Weights of a small mixture-of-experts language model, trained from scratch on English Wikipedia: 82.9M parameters, 96 tanh GELU neurons an expert.
Below are experts of layer 2 (counted from 0) of a mixture-of-experts language model. Rows are named up (a neuron's input weights, with its number), down (a neuron's output weights, with its number) and show model dimensions 112-223. Each number is 500 + 50 x the weight over its row's rms, rounded and kept within 0 to 999. Numbers have three digits each.
Before each expert's rows: a language model's description of what the expert responds to; "comes before" lists some tokens at least twice as common just after its tokens as in all text. This comes from a sample of Wikipedia text that the model never trained on. Tokens count by the router's weight.

# expert 24
It responds to: Final digits and table separators. Last digits of numbers in election and statistics tables, plus pipes, semicolons and en dashes after numbers, such as 3,48-9, 27,11-7.
comes before: " |", "–", ",", "-", ")", ")\n"
up0:516518422489553502387495470572453530520512542566485518460497568465521488527442555481501522488519414514516467482498492445434543493549497424467492609494516484526401575462457492516468465483623559469462478437491538522457539539498432555500453494469407557455538486459447478584460426505498512555485512531385400489470378524527440381533480468495
down0:513614528548515580373557423499541544505542483525537427501467512548436542484486500467547494532494447447488541494570503507427436546517476500575553549515421538418541524595418530407487464470443488420529451542481509620414435501479401453508620567562460541401522471466384407512543494515508506552550463534521552480439492537534541513556556589512
up1:584592442503446567478469574549413403518576508471483466424532519538558511489444525411529491501416496551496562566528476564397410462477519488545498536485524522569445577476491534425579500535499444449508454526504439501513414483536521459566510511426481473542501527601511494496471391509484493523497447564484486458480543513403465603498472559615
down1:470479472437476567442483520411486487537523425527504426489481482535489480468542525544551609462517515529513506485505503556594451534414547420588495628456430502512550486551516463486559494506485569451508523416555498475502415429461456499498493459496478513450497551445525525471449537454625488615567569488459511560534437550520545488458405511424
up2:491513570517588566527513516500522557463525517478492524559514496493423540531503460459520463516510580508538480483521472548520486482565545476463576431428458476549448486492463474475433532513549411506469454418585511494495623500555488621517529527442497467446555577468543518512534437523506465442483553505504577501555473471640472510565468546489
down2:613481548492445493404462463548440548516461521463545540478538421486526490448459464495487560468521426433523473559471564540447541531448500506449388515528440561537491516561474556517519460532383534527469531411462450449467430418573449577373514557568459507512525535512524446498555522383634613548419422564437432559533530524521474496515518430548
up3:427421482494546540517588473492491535543494474428479503550522428559526505514525471535515516418451450447524534538498539481477461446550544516538580579505446500415614574473466382541443487516481560550503554533528479535499582489500490415521540508452483483507535460483500481586540414440492535486445516384565515539509442532531497500531509467442
down3:474447523465480493497544466554484546523528440533463561492558511517482526440511425484395493413477585528527433595424483451415546519439387467559609541447525485483550379574447437477486485519528571594516599505503536482495503464483598448530485505534513428447526548521499616514462611559488528376455443424539503525487530555448558581494544458517
up4:575520449525518568481513554515422526455537514551451546483499465451548495454545549431531572392422468413508597493541507558454484511504524620604496479503462507503559407512445425486411489530428518440457439567508546498453562487497544426436502534421531628389529549522412487559565440491488446545515491475534554482538530511432530455519513521542
down4:440535561477501498541481455482503478415510568545463504465435525422441348523514466593505436520551528565564454561410519509573575509473479509516531602479497490462438425514435514461389557521527429484578478453489522528543515548469567520547434484499503491466491461398478554439503499511436543464440447496496475556416634502496552548497519499520
up5:537520452366563597523532433557516504562460473481476486531540466473426479474523476416532439445460421522502448535568526546473535398484440586435540473455561509500483516543453481530535425449583495549516477474559544429522543591499400566524392477528520513566573512467515496534504468515496548463470487447536575497436467463501538530534472493499
down5:523489515514537513449446513487496576566541485492513483530507447540480513463457468438537561412520439546395500462464526480487618430463500456556442460438561594462477398594452565537492434498405491518530527483465539506462519490438424548589566538513443550442541511530492460559554478541507506533385548446608457555530533484531456459495483509526
up6:464481454460504494475575523470585516504469514501440489590489529575544504538418609462465512621386542420569488474428522500525577511519375520502553390413540515446591528499521511536512454498528450481453501446508493447476500508488547420466430480446516472516558520595581574475478527424580460534506545474503535564487514467576495603581545549400
down6:520402625435514495565557491447444449407485473572590564496590524490529503518463483571480470484491529555417439428503475503442501535527499436375463588472521591383478532507475488494504516540554550460518473519479437437445536496457476445524508542495473473439555481532452455495563511323568462551518489480528530506541494495477519437535466408540
up7:486600520515446473448602506437603501452476457507539490552464495423469550501509529513514523524542494454487532469473497577435474554498559394500505462421498478425472589559500572456421478453592494539442504478542500477406419526456478505477465480496390459457491507491489483457503511501577588456516550479495453508522498478573487488476514462383
down7:489457475527488517474549463450566513460455488506499505405450436520441522495596474430520543424439579472408494548536545496503614548447520549539533518534401479510520518576472514499476504552555508504527543459476473496477606409548469583522482506428466549496516537451434457498478422452487504490430351575446538540491467474596512416481550459541
up8:549560482424404448434488488431560476481513378568479471443446559462568471534428552484471509511436460571500639510511445585496417543542597476517399486446533454543471484455422539506538425518506517500481452487497453528458484644521555523530491495598498572571433491536524538556509561461538583429483434505508493473426522525470512472518468490552
down8:513551477522522511526435499511466487468452510492514560459468578515467563524428620555527448522543470558504477581510473469594508525480495531456520532504521469518615514459569453456541392514554524632551553520513495437555498381467470520505492475432517416431535515539458441568491440505489533358521508494391371503454494478561397508470567531382

# expert 16
It responds to: Infobox numbers, coordinates. Digits, hyphens and line breaks in infobox lists and taxonomy boxes, such as elevation, density and area figures, and coordinate marks like ″N, °W.
comes before: "-", " /", "3", "5", "6", "4"
up0:626477554449547493404512559490500455562461548500528461500517504486471501472542590522492639497541472486515474519538536514497467471482529582589582430530399542487496469439541500507439503517438477478544485500502440539416485479513439507442521491565538462558520508551506483430488578529492427584426455541508443524505546492507526511467441449618
down0:471567496541534469438549454475551536510496518507592442480520577528412493489388498430497493481527527570497580481507510441546475439519568546593476465510493427577481579466521430533557469529466447631446379483528508470518534475504523529400532515476542536560496462541452504509510414414491587404560500527556407565394514515462428532539473503468
up1:463473539463500561435607520443470488570377528562509454482472472460463537556490561526492548450537541585468436474447586547563517561499483511516384501447534432444552419584554429483551549533431491553497422528577534441440484519551517466507464457475514452496531561483473451488541451475517452587444436545592557423534550468468478513533505522511
down1:483606472480500567532565605487452510512562523504566476524437504471562520466518543501426457512513528427528515556547455449475416594476438541528594497593421494456470531403444561609441476554506542556484521552458423537597503573443451533516482474573474499508510455514550637358428484368553551483524461560494549609422437519454445444429467531422
up2:432401503404600415466512560477562514476496580498537491519453440472547557461518555473513493480459478491482558526416359564513419505501486545630374535476477509524486536581515551584537552503497541553566474498536487464409508478539503566469543508533507458474521432516472553461542527593591550471363475525520501442549527538534525521478543500517
down2:504565481499411459446495460509461546541497593449499546507476537528430484534493578541460421547504554485464493462509461505612534473536463514485506505423474446517527530424518580515571422522507533719476485453438465523606513484454419562471487454504469566454537482501549490460484511466481504448448464531565558522477479495486468524449489494487
up3:399550466494533448542444536499408478525453556499524504495541449571528517548509531504558467538552458514463539538561525552473489471600479378425495587509591431532573618511453480504483515456524444480503522453552514446493544451532455476419460538507477566413449515522545498574456452553546451492489576469531561405488492506507428565528450496525
down3:527398493505484524499504498461463442544554445518484524534541517443472522503450549392486473534477441559481427544452529556521568453442464525512500559488408487556426421435518567472574412442494559522583502397545526630513493501449502467536432464571494502448458496554439497468494514513442487466542470562479472423473428591483490463402484531531
up4:489509458514511562386509477542514500488545514543538532545444583424445525444537506431561438549504528504553503505506552458527467501512457402437489585482480553492422493523495588552439415484496499504540459459531583505479572510437617466493496508468467554438519490531517553511470444456518506402514523492528428449445419520445487612462535442443
down4:492460536489537564470663484445546554484499538508376545458538432559488384498489516522547567606504502524463499561580514554475544539488528549486521497519488490506575503528535465527469475482477529558513517548579430525534424512554465468606517546459470447567544440510444548535541476491450513442590550480451547487511486549487572434486509528511
up5:486562427539471610493542497492487453526468434454425520489486431425486478474464559544437459551449512592499555460518491489466568459430486474440470402480524444493480451445492604495589486478592566574637454535535584450493464491547559460633547590463628503540490566450466374546551477483495517457427511494503527494510447495476484504573547509483
down5:447580537498546450536463478492466576552489514489521657521517463549499523578553521478530463486486369599463539531528505459571412488420518437488506529446413518404493572435540440479528520475503541607554502543540424511594488539604523464434526473518503529480518504541475466454496536425545531460506410576512418498531566484542480547569558526506
up6:430554464504468466475482545498507484593458460504507457507377516551483514569513543574467574532485537587505523487506407595594504505623507372412473495460557504495546646502509503469382504459513551462531482455519465435535502405567444518524516486471498471522430526544608569492548488572499504509556516484520451496550483474429550471503469519584
down6:518414476455483510448485393501451549501456431515568513416522536538517561484518538530453438561496526622603491591509500525450497459560429531358543523513513462424517414473582438453542433512570597513481454523463581449480460467570475414398484563543507544560506519508474537641429485519512522459412435542381480532514423477476372453557542373468
up7:374504378417520458617572541501499528553531543440659494374526456536574529560485540422548577539494451469500460542532415668539533463443449428515479520508482497585478534553436500567444448428481537550567493483497566513490487496556441571411453583511379580522517625504486438459523558492468389454488496540479413583454478576464480556554464463555
down7:497490494601564570426541568524534444518473432480539552475564520554503441606435452540468498464521490442488435547419522462445559487535556566528608538543384468463460446481431435477536538585538434435475533505533490513491489498350567577595528517496546478561520538514432508535451547403493514587554583447503564551384549500495580457405495446450
up8:476486429460501543444448498485554489519349476466479519435445538472517460559515490457575464514474511486533464469445486461506422547556487530611578446570518504518495505503523520537516538507471515412452472500525583487513500473512511533530450438434479426481414536565414498477522497530436535495555431511464551517496516513522447500438560454537
down8:563440549466455550521353521494481452519445476508495447586542413505402387472579536502451580415453552594471557535443441476554493464522472440492536568599527402477498505534561463579486604443434492603551460412493473461443542512436518469502532544528446485493546516484529429548474602501483515433454566484537496473536509517517505501548525577580

# expert 56
It responds to: Year digits. Later digits of four-digit years and other numbers after earlier digits, like 19-7-0, 19-8-9, 201-7.
comes before: "6", "5", "4", "8", "7", "3"
up0:503499564480461591473476471512424565521546474588435479492548494475434510493519500519519440508416555493537482512506520496425544496425484541533479509525561487454508501523524417445424451527343345558519483496513550477445536506426641491455461506451492536400451524483532554572600517483523522487519465498464479503489509431505506549528494445513
down0:529486536411506515451577389459517509509549611495524527473532539407457404527581521547505534487531542524545447444446532466532512462516429469434529480430534565488385530511477361488445570494546507636524530461526443533583560487455528421478526495460517521472492501460489577493522574512421520317412493425568533555466435546483577501518537425547
up1:466417324535394597541504508572544445567472443476517496503438518449538536508465440513416524490404458610447543461521506499589495498436546387568431594457450520518535538522481569474544484579480489509469444523557497568546492478526502474483561442496468477577452452468420397449564506579489478537458475508478500448501431484453448487570480470507
down1:494525548605505498454555464479457462515606502551432539515506497529555472477483597589461449593507486485566473453507553475477421494451480488572461492496428463469534488501480566493498420551518461414478535568441436540574398483544435483541544453501481517585510498476471557474497552516573404514493501539521457482485503537391559574403457507417
up2:569508517472501526427456473461536477657500459446466503410531505469561581490500479482505492424462470532494513524388558506503487524549490471446536512468411561461471547504492516456499497377487512461478488514527562506538516435515598494495450528430503450476503511474556512504559497505468504534428442499447444492498437507526457417456424541487
down2:458622541535455514511611414406485456451485472502456517531455452566594440601481475515484493511456449529546541502523490505524539437502598402496509526580503551509522476402575530549538499446574423464442467536419589496517551443408484428353565612480561522408467555433531555567466438469450483550486460447538525579500420514460545577388501474499
up3:505490536528421484528480386548481494646453510471453512459495539462456505528462494479444511474444406503447579570486504530505592548525513553487554482490423525483442464550439464465383559424504490519463503550507494453494475470501457544555453587511447469519444459455444494518531509497425515530476397492481497510564511470495541445467461504499
down3:448471530554488508480493570394493515534462457596503365578395461525464517506495569472476481544543589446446555526468404434465480483445554509499544383455460461534501566516557497531489435469472479508489451545487528538506463566564642571458481430484514507553526528508583535471522599521498547560420462521467552524487437495527530427517501450475
up4:495434451474561501481617543485568522493537552498444503559502543561571470565393458503503478493454491484423577546469498445497554508507340502490491569477521489435492423530542441506509522515389450569475490509443520545463418642447496436494465498535563524366453480516549563504459478511483462502548455513529511491511483531577497560460510365485
down4:421502523487503507502392503471515479398512511392510603511412464431467510501517453585530582504564525535483453485537489413536477588554491401524576511577423514471481512481523511497482619482501496600501500411506559444496569508532520405550548550399544465482503505472511448456480488412487552309469491462401566469572467541517449453430596470536
up5:511405540508463519503426532593557546543426500425469488500540409511574532504447543433534461573461502456517537558525517516555519547477489482478481448444460543545496544414497571500533494464584492557437462525552518498523585502613569460487470534505461409549536561515511535472528489474561545626505364484440492331579537428489445409569577486550
down5:550573552477474492469549589534444508603466522501442521427451545402516438507595464458494496444460513459472418519474597408520501546464527425529427483540386442388510541467520480532503463508486495523551600491525487460487469523488477490428498550468456516536413488466468527585442480466521549498521575460487466511483535535554482493577468425622
up6:463517519436415492564474480496365508500486406482528496525525513531416465609447469535543551380429466454579529451524491489503435505570588424377524494543536469480584606454478539454441398507507557501571499480583527410475461541607532550529486579463530509529631569525477527446522506468499616391491476442417551571552515433522483532445453548469
down6:568496453508498548506430502485477502499492559513473543449497497507518520468537489531366407483513522564571537565530442576496529461506416511527536529471470425504479481550573496508577429476483485692523551485460441474522412446472467491473464508574554547522529652510492492600473536494458499392475426516441443385487486464474399420523554531508
up7:529551426505499462426560561471454554539572439474493524511516520532595458521407456464458506483555535535594573535511402535462510448480469526478470524478527478509514446624584510493435483472426495615481398549510443526421500609469579488441470490453521450435402493491515564560509497514514552448503481530469454522491422623621458506468499433478
down7:484566433500464527402576523458524452423516523486505427471539467551564446510526567603493480587498469510471463456535477431595482521597452564467533436398461505492449528548497416480485658485533489654503609489574503509553597449448501422480493498460509559426509529470530489482442475435438558244505425507479565454455456526487515441526533478466
up8:418463473569496540501490501437475542496494529494435506467514509477509557546476508513583529562490505487517457506434571421465587561523347390385522502568463568367501457537578556475495488455548462519564545586483514471527488515500469482490433473445474504442589556531456518569455489618552497498475553514366487488473489499465465456416461484520
down8:491427457426443400441482548505520560570444504401419594497524498526571521540518476535575450539440522516602498509583516524526432528492489612508525413559495550481487571495597543423561473449626544496408581498434571479421520534617445517486504491548506466562519444510515444458474544512523458519473510463491470538551485481593447434525464478531

# expert 46
It responds to: Biographical verbs and of. Of in titles such as professor of or Bishop of, and career verbs after he, like appointed, wrote, elected, graduated, served.
comes before: " the", " a", " his", " to", " that", " as"
up0:458585529552525442546518478450480482476450619510609473494619416456479471548490449534363542514595572451475475450470473487437597460457486579538486475429436462511509494459543532509557509538554337526512536479478458492423445463571558522538449531578568423501603555510487532522409441567513474467502479470594515515468492398492506512501489423490
down0:420485543463509599556485407539486495423446484502488476555373475495480495593461493526487438426541515469418473441618564480529482522521632471429445569409563440514519548559471434531561460438468500504488596425467586479611503479516484484441494450496571523446560481461519551463497487507516477501552441534518497539498556456560487415570526556507
up1:500506485520546562462536461417505559581492561440563625508483391510382493524549500493425485460506482517505507453536569513447432424484559488475532548471497581439465537482500432589434482453571470454492486565530465424451506426544477494407528591500552540465460467463533537475447598471418423505457518523479505409523484510482561474451548430467
down1:440471562546527532511536568514473512547524475428509481423422483436502465437498549534471504436500454495508446424583451458496548503530428554406451536441525381601489555506450440556470492482538531536456543527565500484569533501541475504488476606527451560506688527413499525486487509559523530516563563513451428421545516404607482568492514504513
up2:444487543483553543495540489560556552533500579547554582501466530495491495454564472493548492470540526433446534492540561466528530497476450475542576577522400512466469471557477478423610411519492423499510475405544513567430476594474501446555436452545552521480491521505433476447500429458504504543511586434487518572487468497509427582558454499485
down2:526438540510463529503537502582482424396460524483568474434547548588541462553561498460492459412550459506533429510542434465392481443493513441445559456580453403464429499535450469560538404617446583431533506413491563435399518443519484534495488460396447567529508602520480486506512511529457515548485446433483462475512514496501487535552474429508
up3:576530530536580497500487458501534534532430525404494462603479519448536534528573569524450565491548567533561514555543510512548577539498542573489500476539459492479535542523648440537533395424521424526487491556499498602521547489479535573409414451583531532393448543625465482481570485548587477500509514413536450568458392463590471513487429490498
down3:473458490492464523519501511468477433465603547521506454448481467467577593546547487530574560509469398383502404461428517509398467536458499451495466534538481443512475435451502551537524489520510549559444513465529594505453543464609559438522498482370580486475496477550476472505547485604572414438594518480516566507463453513502438427572409471531
up4:563482556445543548559498528433532522480487497524454445553528480542484478560527504513473553488517463580425461474515557486517437506493483567488516512478488529524459502554556475445516519477446540485498548420495653497519518595449493555407502485454536467466552521603473533514491422474523434416491442470474525454511487548497503458490504388446
down4:533391552536421441537490538521474492472473464596527548475622540571435511484446587552521516548514446452493461592534491494520418447454498495437469514510433455458504453599464465536520512516454542520442552507562521425461450443562520580483506532427493549551508458488512529447565462573475489561590394529490519503575556652482495466479533468446
up5:520479486487605559484495540545551550467465571463516499474421511445465517438510444472551423549525544486530559423444479478544424483467527502488528466452513326497494589519551579456481563561511466511495493550511492554408516467517509605425471477569580517539541462511495507509428545476533477534511459510516500513569474511473547526507408547522
down5:469523537493368438433512462532537486576460484533490508481580526525560568548500522456491526497447461509455461475502499518484439469503537437412414375518537520535451468474444459479577502538464535486457631477490567379502475537508436430541561423458520533480585452542518418426457420516519460390434556478541489506431566427476537460459415590476
up6:566411510489556515535514463490451460588414583499524482488416438566402563443454482417523507477544459568561465528605578489534500536426556480481496480615581492496584472533471525535535469466505536501522575479547586461488471511471514479440488476487520444529486556571487536489418392530488528431444500543534469497461532410389489470453444490505
down6:491526481430450441468510476535515541507473553509572542439481569470487515485530454447499497648555531568495525523499513420438482461431542597496485501361516437463526504414440466604463490520485521572464475451457450478517522490537531424529494558441563551489526533527509482422506500515441479449514494498584526549560577537590568505454443420503
up7:480506442460437457529557500567465432496459449420484472531585481586506508530579578530433513559468587533483496529485572549510511482444576535542524499587481523448549516519447482492547493489425532596512479484506510518459451556493506563513473512496562509483514525507514476520503423499454442492558555587522467522497512464521561462500391409440
down7:467528562560469522538395449476545419539513352532397616457512523490442562366532520519550569452516390567615579444502453498519530514472429514436489456512435475499484393402475478554474470539525436477491573528567448522550619448522590457425437457444548470456491570560596509383478545477461571605547515522463533433501491450477538603556475455461
up8:468478594497460514486501526500505548531468552508513566500494449430578491514396490483499473550535549415571450452397429508435454484533478499548504494538482477521529513464518469446440468377522486498540444488598539457527540572571516605482572452553453550535461479522502490521575582532497534496509566392473543591536517416495489494538497531555
down8:415488556422490544457447496538507436537471475542433507568493500518564595469476563508522391427549419412530565437488437505381553473448418385530453508532461510480509467427557549484556496514506451531514537569522493427553576481372504532560488527606523491490463500511461531496482538496540458475466522497479562535478504521529554451493450543526

# expert 28
It responds to: Year digits, opening words. Later digits inside years and numbers, such as 192‑5 or 2‑8th, and capitalized sentence openers right after headings, such as The, This, On.
comes before: "0", "1", "2", "th", "9", "8"
up0:534461557482473344490491453456498418530573460569404454441546468591486557466535487404486500446501547517557456438475539478415576565439508466498522496475470588469525512514478518485467409416468518478471511520517538462449507506566538496446548457527557493539485489530485576578460475508532549475480485531458574547477494432462497504477493393436
down0:555537494535510523556463530394512565495505494555562485505552452511537477540578523490520501532490508463466530523473509509539488480500459514439570510581538508572471461453481502472494568431531489505499521505471580551534574472548433531419585456515525439578541519521472468426552501444419522489372453514520534586496499604575498457510628561529
up1:428578487549432469517501459532556438510436460508529481556528455460492481575423481443511506469476469451436541479499366564569533470550596519496491447398441474534589560529429431364488592508649576484423492494540518451519461553459543630564486528497579461539585503558514401556472457493569519494408558423491522555490537432479489484495567526548
down1:378487595537468619586474535519496478447478482550512477413526520537501549461519455614579466537638570482518441333511517573476566600512512414464491552524371527483490464511541470439477492494496542531482579532490508417569512437405443570497522483512498477535535532545566497442441504497465549419462531543520425456525524375448498480558467591508
up2:487504491438537540495487479445463508438505561565486513464493437554581563500477524443507553556552532559416493539426495479455519639473479494494546494567513531490486504547575535517503400424502425542448520480526488590476570450448430510412620446552448593459463478550522555453589607569467589517513447533520560439521523576493527503544468364407
down2:478506507635519428521340477530482474545439582511464449407506558424512449512424578486440589544482543547484513448493537471537438524447497507626556426513508511537486492484508546511447414643417452667473507511537489527587544573454509491509496504532482490509521519352637502482425503378479455320516470424452511420448431441463501559516499484441
up3:491499462422447666461475562493436502466507546530465563442458558530555522500411411509507508422500542386539466385482487462566433574594528492477521516504509569373499515491442567509511531554522346459620496487491485433425415487543493525505558491388464540462537545463480569457507507488413411408520502449467541505469520482505535520498597466441
down3:451494500464505494461540558415470413472598432426501481684406472511497484501447477425509514496441472485499540491522466430408416440538457505496552484478554511556436510528537481509494508428495512408551566561556514520460487471513584528419458568506416530569497432472497589511510442520538425588496418486599476473500345533432361496514421525445
up4:498416577447472511529470497496458545440484567540439513529484500547484542469544407417519501489539562527528464470440544506458595512429496540471623507437477527474575511568477450463415520521499404535502506376472553521524440525406548513425528531538420494407444487457502593534573501501419522465494524514499446534551503513440518603497458524451
down4:517500491481554379604507607477450424530519498444467517511453458596592473528477511435532544537454486438492510486535490543506494467444553482504522495479448492490435399544483466550422517502538539556507543527486495517500469497556496564450503463541432548558569495555558497518407451500561504469451421476555586541543428559507451560500628439509
up5:461499513425476606490570579435510538528492506491511510505457475529496500516550543477503543469484452522487525550433547551537367513445607502474537534422504511502483533453533479446515482410581556511512473489613464528471499571466490549418513572463543484516559502467481506547498573483458501513456480468559496547483425513486507573569577546504
down5:494549540540546481510377502524539552531514670450547494433381472496477489445540504429429495486488489520469535489511570460476531530573456559496558507448526557455543475565372544516452474543534395707512498548598511601387510606552529435514513545553430550458541519487576487468578511471527521355379417469556504508510439412564547435529497532557
up6:410487508473473503482594453394453535531535507551494447544526606520525487514546605489466547508519493422539531443495386540559466566622449544482550535410466516510474468514519440505408479474483365601440476430473383550428549576423614443506509493465476506528493459470517583555480514505476586460497519526573436467546525560506519540477449467465
down6:466467520546544315548359450536483525588446556524486500454514531505581505504477532491446617572470501518492480522507519491456439530512521574523517477513457471471494538498517615479454422601466538718544539490553480554499505520495460544426508451562539543549515551500573472522507574530493534300478543544496437398447485487451467479464473458511
up7:533403464507568471486492445532526505524455425562528495426405488584509484506419498548560576499565496528518553465464537550494436552578550437488499508494495521459508626488583480468453535514494502523494406406528448597572432467435493509521521437532475500458584541482531479531526498583521482459518555496470512449469381436571511552486466497524
down7:476528508508505560427347515535528559518567444456414451549477525505429483491456478550532451527499511453511549546565468446421532398550478505437571491482540454502541488465464463490577555442384551427515572555480535421555524514456459505495555532420623520488405531386516533444542556466505557731595438520524567521432521502607608395430509463523
up8:482571476509445458467611468469524546556542493423488457463537566574518510539510613527506557475471469484491507564537515542507483495591423475517565472461498535527506575561382514426506547482512632628416490485573505497482460494480586443560463505455559433513467502427399503541518494450510454508472509461580429428409431528505482508550439605445
down8:488401544519509458558499466494539469435463571501505469535478437534487564499502519518502448492465506487528477486480513475488540581511488505512509576607533476516571511444465503529421495664579453608405513502452487587440497480449410391531529545572508536469505483471506517462364529448468514364636523466441532389505381458519431464499545464444

# expert 54
It responds to: Numeric digits. Non-final digits in counts, scores, ages and populations in prose and tables, such as scored 90, population of 74, 1–0.
comes before: " |", "0", ".", ";", "–", "%"
up0:502519505408467521570493485493426500476510495448497487453508539534501503467529492581439469424496485550555561410516440537459507619548531520509487474502417574458511549574422455503446501491351499504581468507547505492512518525589564427527503562497502430531458488403609493511512510466497497473370414392554520365478518491487455551507576454582
down0:505515428543505488539414492503520481545515589477515416447572524482527519430477556536467456535436572613443495408488533503478538491616527488540522444558554446534476501484554526506552433542467407683534528434460489517485504515539480517515492534492497552473518511545480456511560412465469510257452511511560397529409522533485471505491538478450
up1:455485491466520425475488421396494500466466456488502543492598560479454519576564437486471514485595558537479474416513478498420534558475484422422558503423506530418498475540547485456502521568440494421608460417503534449495434517502476519469461471466544431507560524438572526507522458471489525501492559434438494508475508415584453537501528491470
down1:481463592525483595592541464536512498460520511482444483542496536520517525397558536489440521500428610479476598523541539496591483453447528531499512499513531518568636527457524501500576531568510432744401451495464501467423440478519472521552517561503499483573474524521537487467507568499479501360517524503501308517461592541521478464463482503560
up2:498466403450475528530530479453515601588530539471581523518474470415429487530538549507580509466482546522441467474456500510465607479468531596469507450469469494462462533457539487421498510503432524530470511496555520515536430526560532527520521441407468500423529494483445475456529346474541571521489477376523572564578484396532528443486474490467
down2:463546493501526455483461414596573534473555484438425449525563445486576410462568452601464441477492546461432514471577509454427518434506494528476526537471457477541406487528430562468544498492405457388542449501538457440456491468506482472488614584488493508483456456481522479524438538372519547549562528539513601434515483532538510499516484536540
up3:555469490508500565489429592504442513429525500443609519433460538521567518517518480419431504548504467467498453509523601451439535535429446455504482467464498628540471474472510486538435538543570482554557482470465502493477438478548547565408576515515494527449558432527459583566594488499436429433410497496390488492532480569535384490469556500477
down3:467552527604487598521522541579512533507437581493526486463504586589568417532478584466459560508522557618495480588559589483476510511450427492526500509509554504432467517485462530471526567493511550509483515490438452488598522484511540510443556440500526536482556487567473443537510520540545416574520497554515455494517463541521466446544496481492
up4:519517517493506599559554565531446342506558503548555557512473472522458498520483518424492505465439459425455593489560447565559478497506562466551525491437455525570509514412467441534515418479493613623457505501507547529490444577500607481549470559543534500570460531520512474549444504478542505440467517490499447429533504541392467500487574554495
down4:477460451529477573544362467474479416596487519454461476440503436477523457498472524477558521528490540515518553476547522557561477488560583530545507458510420436464517500509540526485480427509510500758553523501500511483426474435526526494506448511521531518571420547480568459492490448493496453274521591457645400503464561612470488452528475503434
up5:502475506424604446459560519426637408484482468499529602498545598479503492552437507457509480413496472509397475508417464545557475504501539504590567560491484394461514502415496438571569368485540613424470502530536540524465533499533540460526474530507476558478541567471468539530498440553550536445430573475531552603509486523543514536602532584427
down5:549543491506435515428551515541516449492491517548542512589423501521513493469427481502522511450460511468454498506531469460550403445566464511481472513477454417541516502470503481627446549506452599521464526503481522446510520492491548595551515414562472453563525580491565551490539487513557468521542590477609458509463484616523583538542523486388
up6:472592460546512586461451532418567498453539508590494550449388569502563489529455555529431558486534445472459529444488454562516467567493516623552440534441477481414453602453535466450504496514529535442544467481492565545521406516533480510450479449494494468438447515559423545560546464417590403483445535505566487542520471560560460457481487519464
down6:519488516434493524486532549525561575389497495497450524455471563529529562451535487420641507576567539527520495519468534560556493473524476420466477524444537519460575488454658525528469538555510544499438436486491424525499431383478546529542376458461477514466494470550438544420512632468446557445436521509429451514602508561537541515531544418438
up7:590557486510402492505387505467484402522538482424526505582497550460483506542534538485410491537488530540516478456491589425430603520462533511443531489543557592488539463388593531497443451468500582514620513486480559517497384488585523520468479537458490443471402569501552480477577454510519410539544519523473481449487507482495426455503650398553
down7:448507542478433598540495562532467531449429495502499569452506480500486491461492454459543400464552513578521529461533514528472495527405400477571464632469461574469514441548408414492450478499499487387507492501510478549432493507453456438463493471508490564505490436502401517499522464448545534555549432483526578483558546521488463563449525483416
up8:477513557453523550523557500392519348496507427553523557452495494553476496503499613501450597438462505388435617481471451590519402532538601540570552520451423432524543558474452421551457406379484601497463501509517526498507509580482570512502457448530549475552407579475548478574542485490609501499473510491525499502494512522443525521495459590434
down8:488515470554465493514335454491529424561458527492488485472481492490510502469430533451544470532486525517531528470542513527576421501598585483538538449495438475491546537446521513524474456500516527761491538510459467505469500463501450489451437474522502492567481593477552458460479467489514469237535548456615393544464541598484493461523500500480